Weights of a small mixture-of-experts language model, trained from scratch on English Wikipedia.
Size: 9 layers, width 512, vocabulary 5157, 94.4M parameters.
Experts: 64 experts in each of 6 layers, 128 SwiGLU neurons an expert, 3 picks a token, a softmax router.
Training: a variant of SOAP for the experts, 372M tokens, 11353 steps.
Below are experts of layer 3 (counted from 0) of a mixture-of-experts language model. Rows are named gate (a neuron's input weights, with its number), up (a neuron's input weights, with its number) and show model dimensions 0-63. Each number is 200 + 20 x the weight over its row's rms, rounded and kept within 0 to 999.
Before each expert's rows: "comes after" lists some tokens at least twice as common just before its tokens as in all text; "mostly gets" lists some tokens that are sent to it at least half of the time. This comes from a sample of Wikipedia text that the model never trained on. Tokens count by the router's weight.

# expert 13
comes after: "\n", "ed", "ing", "ated", " due", " used"
mostly gets: " in", " to", "|", " In", "In", " into"
gate0,227,197,201,214,200,181,195,207,177,203,222,198,222,186,197,200,184,204,225,170,209,185,198,191,178,197,212,212,183,184,224,264,224,199,201,189,188,169,227,222,167,230,177,213,195,215,172,227,195,201,190,187,213,184,198,194,232,181,205,185,222,187,203,211
up0,214,188,167,150,178,220,194,172,165,201,218,190,176,208,221,214,223,241,189,212,216,202,230,185,183,198,214,224,229,222,208,155,184,206,192,215,182,170,150,204,178,196,223,186,205,184,189,186,228,209,206,225,203,216,213,218,176,234,217,238,194,207,177,196

# expert 16
comes after: "-", " in", " In", " rec", " dec", " c"
mostly gets: " dist", " ex", " named", " ext", " Location", "Personal"
gate0,211,196,149,212,212,217,160,223,192,241,209,182,203,213,225,165,227,207,160,231,178,189,211,244,202,208,228,194,210,181,204,191,207,194,194,216,204,194,211,232,201,203,168,211,212,193,195,187,211,212,219,184,168,231,210,223,219,215,213,133,206,179,192,188
up0,185,221,230,211,203,195,219,213,176,195,204,205,178,206,154,181,211,238,178,201,197,181,218,189,194,205,170,207,203,218,189,230,194,207,210,195,220,197,162,194,194,200,229,190,212,203,229,207,181,195,177,198,226,232,195,182,220,230,185,209,227,184,208,215

# expert 33
comes after: " E", " e", "E", " ", " the", " se"
mostly gets: "th", " his", " one", " first", " her", " second"
gate0,201,194,192,221,200,218,172,226,216,212,202,185,217,198,192,218,193,192,199,202,179,188,172,194,180,178,190,177,204,186,223,227,238,173,210,216,189,225,176,206,213,194,196,188,203,162,140,171,185,186,195,182,173,212,186,208,172,205,162,186,182,183,223,196
up0,222,195,179,237,210,183,176,184,186,230,185,207,211,209,216,200,227,212,208,166,204,178,208,185,172,235,209,185,190,229,199,206,215,184,212,197,187,208,203,183,175,209,222,200,205,225,193,191,233,228,199,184,163,201,180,172,211,195,171,211,215,195,210,204

# expert 1
comes after: " |", " (", "|", ":", ";", "("
mostly gets: "s", " 19", " 15", " 13", " 7", " 18"
gate0,197,177,202,213,205,224,194,212,167,182,203,209,190,230,220,176,197,179,216,185,202,237,223,156,202,225,189,252,179,218,179,200,180,167,203,202,181,206,235,202,178,191,219,202,188,178,203,233,183,203,239,223,219,198,182,196,185,213,169,206,171,211,202,221
up0,217,165,176,192,211,173,219,182,217,204,178,206,238,222,256,213,215,181,197,215,208,190,167,213,227,173,208,182,222,187,211,199,166,178,221,165,250,185,245,187,187,178,183,194,213,205,181,188,167,220,183,184,194,180,240,180,173,173,203,212,205,182,218,183

# expert 32
comes after: " of", " in", " to", " for", ".", " with"
mostly gets: " the", " a", " an", "'s", " The", " his"
gate0,211,210,208,200,198,225,167,237,205,197,218,203,223,192,208,212,223,175,205,209,198,226,181,177,251,209,213,248,205,201,171,188,208,185,183,170,205,196,219,188,188,159,190,225,202,241,145,207,218,194,211,189,187,141,245,201,200,193,237,215,216,203,212,213
up0,211,203,234,232,185,225,199,266,170,192,179,199,208,203,198,182,209,191,229,203,235,180,216,223,195,208,197,193,165,191,189,235,200,168,227,185,198,192,193,215,206,177,198,185,171,224,218,205,212,210,214,202,214,184,192,168,209,229,180,190,182,193,173,199

# expert 62
comes after: " |", "–", ".", " (", ",", "|"
mostly gets: "2", " 3", "1", "3", " 1", " 0"
gate0,185,186,212,167,215,167,203,171,177,169,209,238,205,228,224,217,158,201,180,192,180,188,156,218,203,166,217,199,197,198,192,191,217,220,199,211,217,209,193,215,207,190,191,222,178,212,227,181,238,196,230,155,206,203,175,224,182,198,195,194,179,203,163,186
up0,181,189,256,183,236,204,199,197,184,180,172,152,191,211,186,190,220,237,213,230,162,166,208,203,229,202,207,190,186,188,208,242,202,206,196,180,186,216,207,208,226,191,202,201,201,219,204,185,224,133,208,208,197,207,174,189,173,187,166,229,201,208,211,194

# expert 26
comes after: "\n", ",", " also", " did", "ography", "s"
mostly gets: " to", "==", "===", " that", " not", " United"
gate0,205,208,201,199,174,197,186,190,192,223,186,208,176,229,209,171,213,209,216,211,163,235,203,249,250,209,203,211,189,206,202,230,144,193,186,217,217,221,200,186,180,219,236,180,199,164,191,209,206,159,201,183,191,190,194,206,200,227,210,188,222,216,219,199
up0,204,228,199,197,182,218,173,198,192,209,228,224,213,212,172,172,216,224,145,197,203,177,206,204,198,175,203,172,179,222,205,192,218,207,168,189,209,229,201,193,199,208,250,226,200,228,240,216,200,197,195,237,187,215,186,201,181,235,194,214,226,196,203,201

# expert 63
comes after: " V", " f", " F", " g", " v", " G"
mostly gets: "ant", "ain", "ants", "ret", "led", " called"
gate0,245,204,190,216,177,198,187,175,205,225,196,188,207,183,219,190,234,223,207,230,180,187,195,197,169,228,151,186,244,197,216,186,206,190,166,225,198,168,167,225,202,197,181,216,205,215,186,199,176,200,168,185,199,192,147,213,247,206,181,181,172,185,192,175
up0,213,209,191,229,212,238,208,198,212,193,209,193,208,250,224,215,195,193,211,174,247,183,174,204,171,187,214,212,210,161,205,196,200,219,192,195,255,194,204,198,232,219,141,238,240,191,199,187,221,203,171,189,208,192,204,214,216,223,212,233,191,174,216,242

# expert 17
comes after: " N", " |", "N", " (", " n", "|"
mostly gets: " E", " A", " I", "A", " O", " Ar"
gate0,190,207,201,194,170,208,225,179,213,190,150,193,222,189,169,194,155,150,192,233,176,220,165,188,208,217,210,188,160,166,195,194,194,198,208,206,210,180,228,191,223,228,181,177,198,194,193,186,195,215,218,184,229,222,174,172,228,178,200,233,198,217,189,170
up0,190,220,172,213,207,195,198,209,173,181,181,185,178,231,187,182,220,190,187,198,192,206,168,207,183,216,212,216,185,201,188,195,190,203,155,162,208,204,193,190,179,213,194,199,179,209,209,204,203,187,184,232,207,204,190,202,232,154,222,209,205,199,197,217

# expert 22
comes after: " K", "k", " B", "w", " J", " Ch"
mostly gets: "ski", " Rich", " Ken", " Kel", "ken", "and"
gate0,172,210,200,200,212,237,171,201,172,163,212,241,213,189,193,201,215,213,183,207,204,195,264,206,199,240,188,208,223,204,204,236,200,228,218,207,222,213,207,221,238,212,198,207,191,209,195,184,190,204,213,196,194,170,235,187,199,216,225,187,158,238,192,197
up0,211,155,200,191,197,197,210,171,204,195,199,221,242,197,174,218,198,209,218,175,214,212,183,198,204,177,196,205,188,197,177,195,187,174,239,186,190,194,184,207,221,195,233,182,207,235,209,200,218,196,213,200,188,225,195,203,174,198,192,193,217,222,231,203

# expert 45
comes after: ",", " the", " of", ":", "-", " and"
mostly gets: " Mar", " Br", " John", " Ar", " Tr", " Man"
gate0,180,212,208,216,176,208,200,202,200,195,214,220,211,190,189,231,201,197,154,214,188,179,240,211,208,192,238,221,198,176,161,193,205,201,221,191,146,196,203,233,213,194,229,215,229,198,215,206,182,213,229,185,197,204,229,216,205,188,207,178,207,261,212,188
up0,213,166,204,216,220,213,172,220,206,234,202,187,160,237,197,196,183,200,217,179,192,214,242,201,211,191,188,191,200,197,171,234,190,160,219,170,196,198,204,215,213,221,188,204,197,208,187,234,198,152,185,191,229,229,183,199,224,195,175,169,205,220,227,172

# expert 21
comes after: "\n", ".", " |", ")", "==", " ="
mostly gets: "\n", "\n\n", "\n ", ")."
gate0,190,210,187,201,218,190,179,210,214,200,188,223,203,186,192,221,226,213,236,207,213,209,239,234,149,183,231,153,220,169,180,182,233,193,180,231,240,191,181,200,180,196,187,242,213,176,184,195,259,224,173,190,222,218,212,192,192,206,172,207,195,167,188,203
up0,194,150,188,169,182,176,222,229,250,186,183,207,197,225,187,171,203,234,190,183,194,187,239,211,194,192,203,197,174,211,192,163,196,188,188,201,199,225,212,216,210,201,204,201,212,205,239,220,184,230,169,198,223,221,171,165,205,184,216,199,198,192,205,199

# expert 55
comes after: " ", " 0", ")", " 1", "%", " —"
mostly gets: " |", " —;", "\n ", ";", " –;", "  "
gate0,187,207,223,200,223,192,196,209,177,195,188,202,187,202,167,227,200,164,219,218,182,175,207,157,212,213,168,161,199,214,216,208,213,227,203,175,199,168,202,206,207,213,209,151,190,215,187,214,190,170,213,211,223,176,194,193,210,219,211,214,244,177,202,182
up0,237,163,176,184,192,203,224,238,217,229,194,222,193,169,231,193,208,166,220,186,179,193,196,194,187,198,235,208,189,187,193,174,218,228,179,195,171,204,200,189,184,203,218,186,186,201,208,196,201,199,211,218,125,201,210,202,197,220,216,220,190,208,180,189

# expert 48
comes after: " H", "h", "H", " h", "ah", "a"
mostly gets: " York", " August", " London", " November", " September", " December"
gate0,178,176,176,210,174,220,171,222,180,202,186,205,191,234,163,174,211,167,212,197,187,215,185,205,168,221,202,194,219,187,194,200,208,250,162,191,186,186,223,231,197,205,184,217,209,187,245,181,198,219,207,217,213,175,186,169,231,229,186,198,229,198,165,198
up0,211,190,186,216,178,201,199,188,194,196,215,211,219,203,167,172,198,223,207,187,186,182,210,167,220,196,212,183,209,188,238,200,221,237,197,203,163,212,194,243,172,245,203,230,188,213,179,201,192,215,208,219,194,245,194,160,191,177,193,211,167,227,198,210

# expert 11
comes after: " the", " a", "-", " and", "|", "=="
mostly gets: " re", " con", " comp", " ass", " cont", " pro"
gate0,190,223,202,215,188,185,235,226,172,180,170,186,195,227,182,214,227,163,160,230,170,216,227,203,216,204,183,179,164,195,179,198,223,203,196,182,183,186,162,164,213,215,215,193,196,212,191,249,222,204,215,192,210,213,182,190,202,229,200,186,209,142,185,226
up0,197,199,169,250,215,173,182,181,209,214,229,200,204,197,181,166,227,233,214,192,183,228,201,179,204,190,231,172,202,179,188,234,199,178,216,189,209,214,184,203,165,185,152,192,207,161,195,221,211,195,187,223,164,194,202,213,211,203,180,221,205,166,186,204

# expert 57
comes after: " M", " m", "m", "M", "n", "em"
mostly gets: " he", " He", "od", " she", "og", "ig"
gate0,191,184,258,214,195,165,204,204,225,186,202,198,214,213,246,237,185,227,174,220,226,178,182,255,190,167,192,196,169,211,191,222,189,158,176,181,205,199,214,178,191,208,197,223,198,204,232,230,187,206,203,210,223,166,222,213,227,198,189,215,169,187,196,178
up0,207,200,214,185,166,204,168,190,223,196,202,189,211,167,236,209,200,194,211,195,201,196,198,236,178,223,188,190,199,229,211,185,231,202,216,219,225,184,163,164,211,189,232,210,181,226,205,188,229,185,200,145,191,192,182,226,179,200,223,183,213,204,205,164

# expert 59
comes after: " P", " T", " p", " t", "P", "T"
mostly gets: "eg", " contin", " reg", " leg", " beg", "500"
gate0,175,184,224,181,203,211,196,211,205,225,194,206,225,191,176,216,222,215,209,138,207,221,222,197,169,180,199,193,173,185,166,212,221,192,201,200,211,203,192,215,163,206,214,182,226,203,236,171,170,242,210,212,197,203,191,219,229,192,210,207,199,199,198,201
up0,164,235,194,208,181,216,216,170,198,207,173,192,161,199,209,217,181,182,221,218,183,165,178,198,193,213,166,223,212,197,229,185,220,206,170,180,162,200,180,226,234,214,209,196,215,215,207,180,234,166,209,221,209,228,187,224,200,168,204,229,242,180,216,180

# expert 3
comes after: "\n", " |", ")", "″", "E", "U"
mostly gets: "S", "R", " R", "\n", "M", "US"
gate0,219,195,195,169,187,199,232,206,192,185,200,202,172,224,220,195,193,183,205,182,191,199,182,213,178,181,185,198,243,210,199,237,209,213,265,175,226,176,184,224,215,200,226,240,215,190,184,193,199,215,222,223,156,183,179,176,180,214,213,187,203,158,182,179
up0,203,227,222,220,200,233,191,195,192,227,204,190,180,229,159,206,195,177,218,214,164,193,238,230,166,233,165,168,216,200,185,205,209,204,210,167,149,215,208,226,192,224,186,199,150,228,178,202,202,197,198,208,227,194,198,202,205,178,208,169,224,229,210,209

# expert 0
comes after: " S", "S", "-", " (", ":", " \""
mostly gets: " St", " K", "K", " J", " st", " Y"
gate0,217,162,183,223,203,169,185,157,192,176,185,198,185,207,221,219,197,208,210,180,182,155,249,199,175,200,192,200,202,167,230,206,205,208,193,212,231,209,213,204,184,254,179,256,206,191,188,210,198,197,217,203,219,202,186,224,203,243,214,213,218,199,192,205
up0,209,213,196,214,236,192,199,205,172,205,219,203,230,228,186,204,196,223,210,201,205,207,209,158,161,181,199,212,247,170,198,210,181,215,209,213,181,168,171,201,209,183,226,211,198,197,220,235,195,198,205,200,220,177,247,204,189,182,204,225,206,193,196,200

# expert 15
comes after: ",", " ", ")", "\"", "s", " well"
mostly gets: " and", " or", " but", "ess", " &", " while"
gate0,194,185,172,197,176,211,156,196,218,215,173,186,170,191,216,192,182,198,176,197,226,197,213,190,217,165,230,239,222,188,202,187,178,213,198,223,214,202,207,217,173,199,194,177,205,216,223,203,220,178,183,215,228,178,193,204,189,212,211,176,152,201,231,225
up0,218,182,198,173,224,201,204,194,218,198,182,177,216,216,204,192,184,235,214,202,211,197,176,220,215,208,216,208,230,163,212,170,186,203,221,185,193,203,190,201,221,227,201,202,238,229,198,163,206,184,212,208,224,180,210,205,163,204,197,210,210,228,199,172

# expert 47
comes after: "-", " (", " \"", " un", "/", " Un"
mostly gets: " ab", " med", " rem", " Bel", " Coordinates", " Mel"
gate0,209,175,207,173,205,198,169,185,192,173,190,209,233,199,230,125,164,238,185,206,204,190,246,187,220,208,204,196,189,201,206,220,206,179,163,219,211,174,213,229,178,194,219,240,208,188,193,205,194,181,204,202,161,199,204,208,158,175,222,207,193,211,208,179
up0,203,191,180,195,194,185,210,201,217,213,129,181,178,205,251,197,195,209,216,229,195,199,215,235,185,189,195,223,239,218,170,217,205,179,248,208,207,200,173,199,169,184,174,253,244,210,202,175,193,186,178,202,224,203,236,199,163,176,174,187,200,193,220,208

# expert 53
comes after: "c", " c", "oc", "ac", "C", "ic"
mostly gets: " rec", "ography", " disc", " cor", "ually", "ially"
gate0,208,205,190,175,209,213,183,200,200,209,180,208,197,185,206,196,223,174,236,206,189,235,186,216,204,196,184,172,215,174,217,183,176,203,163,219,227,170,189,203,163,204,222,180,187,223,138,234,202,173,190,213,187,191,204,193,202,166,180,212,215,159,216,206
up0,192,198,178,192,189,176,194,247,200,222,220,199,189,215,173,197,230,222,222,193,183,183,220,204,199,229,209,218,169,197,176,176,227,192,174,205,191,208,220,221,189,212,177,215,187,193,243,204,213,223,211,138,211,219,231,202,196,223,236,188,231,182,252,172

# expert 25
comes after: "-", " (", " \"", "==", " a", " and"
mostly gets: " p", "h", " g", " F", " s", " r"
gate0,220,204,212,204,209,204,190,225,180,205,214,211,233,208,199,179,220,190,193,218,210,187,189,242,227,222,204,206,162,192,218,137,178,206,215,192,197,187,224,187,162,190,193,196,190,190,208,195,188,228,164,194,189,200,191,153,208,214,203,203,184,220,241,195
up0,201,169,188,211,196,172,163,182,207,173,178,203,184,206,175,201,149,215,245,198,206,193,196,189,243,198,214,191,201,161,200,213,186,170,178,178,213,234,235,225,210,186,177,186,226,241,193,225,195,196,186,211,175,191,218,218,187,213,185,227,184,207,241,229

# expert 5
comes after: " L", " W", " C", " l", " B", "L"
mostly gets: " Can", " How", "ow", " let", " Ox", " Cas"
gate0,198,188,191,218,212,171,206,225,198,189,158,188,213,188,178,215,196,227,186,204,175,212,205,191,188,208,181,198,191,195,234,182,211,198,169,197,199,213,190,183,186,201,203,216,190,172,245,163,188,203,188,195,195,199,209,217,214,225,190,232,201,180,202,204
up0,169,179,198,211,209,219,199,194,202,232,210,191,219,207,198,181,189,209,199,188,169,192,199,188,188,197,214,165,165,195,182,202,211,152,218,192,205,189,196,183,184,190,206,176,202,189,199,184,191,208,229,192,201,200,209,181,197,216,200,222,207,192,204,213

# expert 60
comes after: " K", " D", " G", " H", " M", " J"
mostly gets: " JPL", " we", " Ne", " We", " Ke", " Pe"
gate0,217,206,199,211,194,199,222,223,176,198,180,171,228,196,203,202,202,198,199,193,206,186,216,210,192,210,161,180,173,177,218,206,181,184,176,196,194,203,195,186,221,200,246,198,210,233,203,233,209,183,203,208,197,194,212,210,201,184,221,161,199,231,186,202
up0,211,209,214,185,196,182,204,201,242,194,200,183,168,204,210,211,199,182,182,183,190,210,235,194,203,192,191,198,168,189,235,198,225,178,180,224,199,222,210,208,180,247,192,189,200,210,180,228,198,175,190,178,187,192,205,207,203,211,233,205,196,227,189,197

# expert 24
comes after: " F", " f", "f", "F", " P", " p"
mostly gets: "in", "n", "ur", "il", " mon", " min"
gate0,159,205,204,192,222,258,185,206,193,176,192,202,177,187,259,171,199,213,206,181,190,197,216,176,214,234,182,185,196,239,183,187,196,167,208,219,212,195,182,193,207,223,169,201,209,223,191,208,174,167,214,213,196,190,163,196,170,230,209,184,231,219,171,178
up0,243,209,221,222,179,184,183,196,208,183,190,216,210,194,194,214,191,173,198,176,183,188,236,195,202,208,217,219,221,225,192,180,200,169,217,231,174,193,202,200,218,219,193,168,227,193,206,217,175,190,201,215,189,182,216,161,235,217,216,182,215,200,202,192

# expert 20
comes after: "\n", "\n ", " No", " 1", " 0", "1"
mostly gets: ".", "==", ").", "\".", " ==", "|"
gate0,181,168,149,179,225,198,176,236,188,192,184,189,199,219,198,241,212,204,176,211,192,179,204,181,179,209,208,197,201,208,176,214,221,154,203,160,242,241,216,197,173,175,184,175,220,207,197,160,186,167,184,213,238,210,205,187,220,196,219,181,197,213,186,202
up0,207,201,189,193,206,211,183,218,194,192,209,189,206,222,222,195,222,217,176,189,204,189,190,224,181,209,199,189,173,198,213,236,217,209,213,217,236,190,211,194,159,204,205,200,212,207,226,205,202,205,199,196,198,234,227,199,203,191,178,221,212,208,208,178

# expert 6
comes after: " R", " the", " L", " M", "R", " United"
mostly gets: "ous", " States", " pre", " main", "ice", " French"
gate0,217,214,230,196,198,180,187,191,212,178,208,195,178,208,207,229,233,200,222,179,200,208,178,186,161,215,240,166,213,174,192,200,215,182,213,205,206,193,187,218,207,234,192,191,205,200,202,224,224,220,201,205,200,210,191,203,216,211,196,235,163,232,195,186
up0,215,186,203,248,221,199,218,196,158,205,205,154,209,176,226,203,197,156,225,179,189,199,164,252,224,181,151,206,215,244,249,208,213,190,213,225,162,212,227,178,193,210,215,187,205,187,227,208,214,213,161,197,176,192,192,194,203,175,201,196,216,213,196,183

# expert 51
comes after: " the", " a", " O", "O", " was", " and"
mostly gets: " South", " up", " North", " back", " High", " years"
gate0,240,180,199,176,178,217,203,206,217,242,185,188,202,163,199,211,175,244,187,191,175,237,217,230,217,190,205,223,185,168,200,195,195,190,236,195,198,209,211,187,198,210,214,187,196,205,233,186,200,205,215,218,172,212,198,197,228,209,192,209,173,215,243,205
up0,175,184,191,175,182,175,210,204,229,195,173,230,189,188,187,227,213,226,231,218,215,200,171,175,228,218,209,191,223,202,205,200,201,220,197,194,147,191,200,222,211,205,204,220,185,199,241,194,219,188,232,215,192,203,177,202,215,183,180,197,201,192,211,218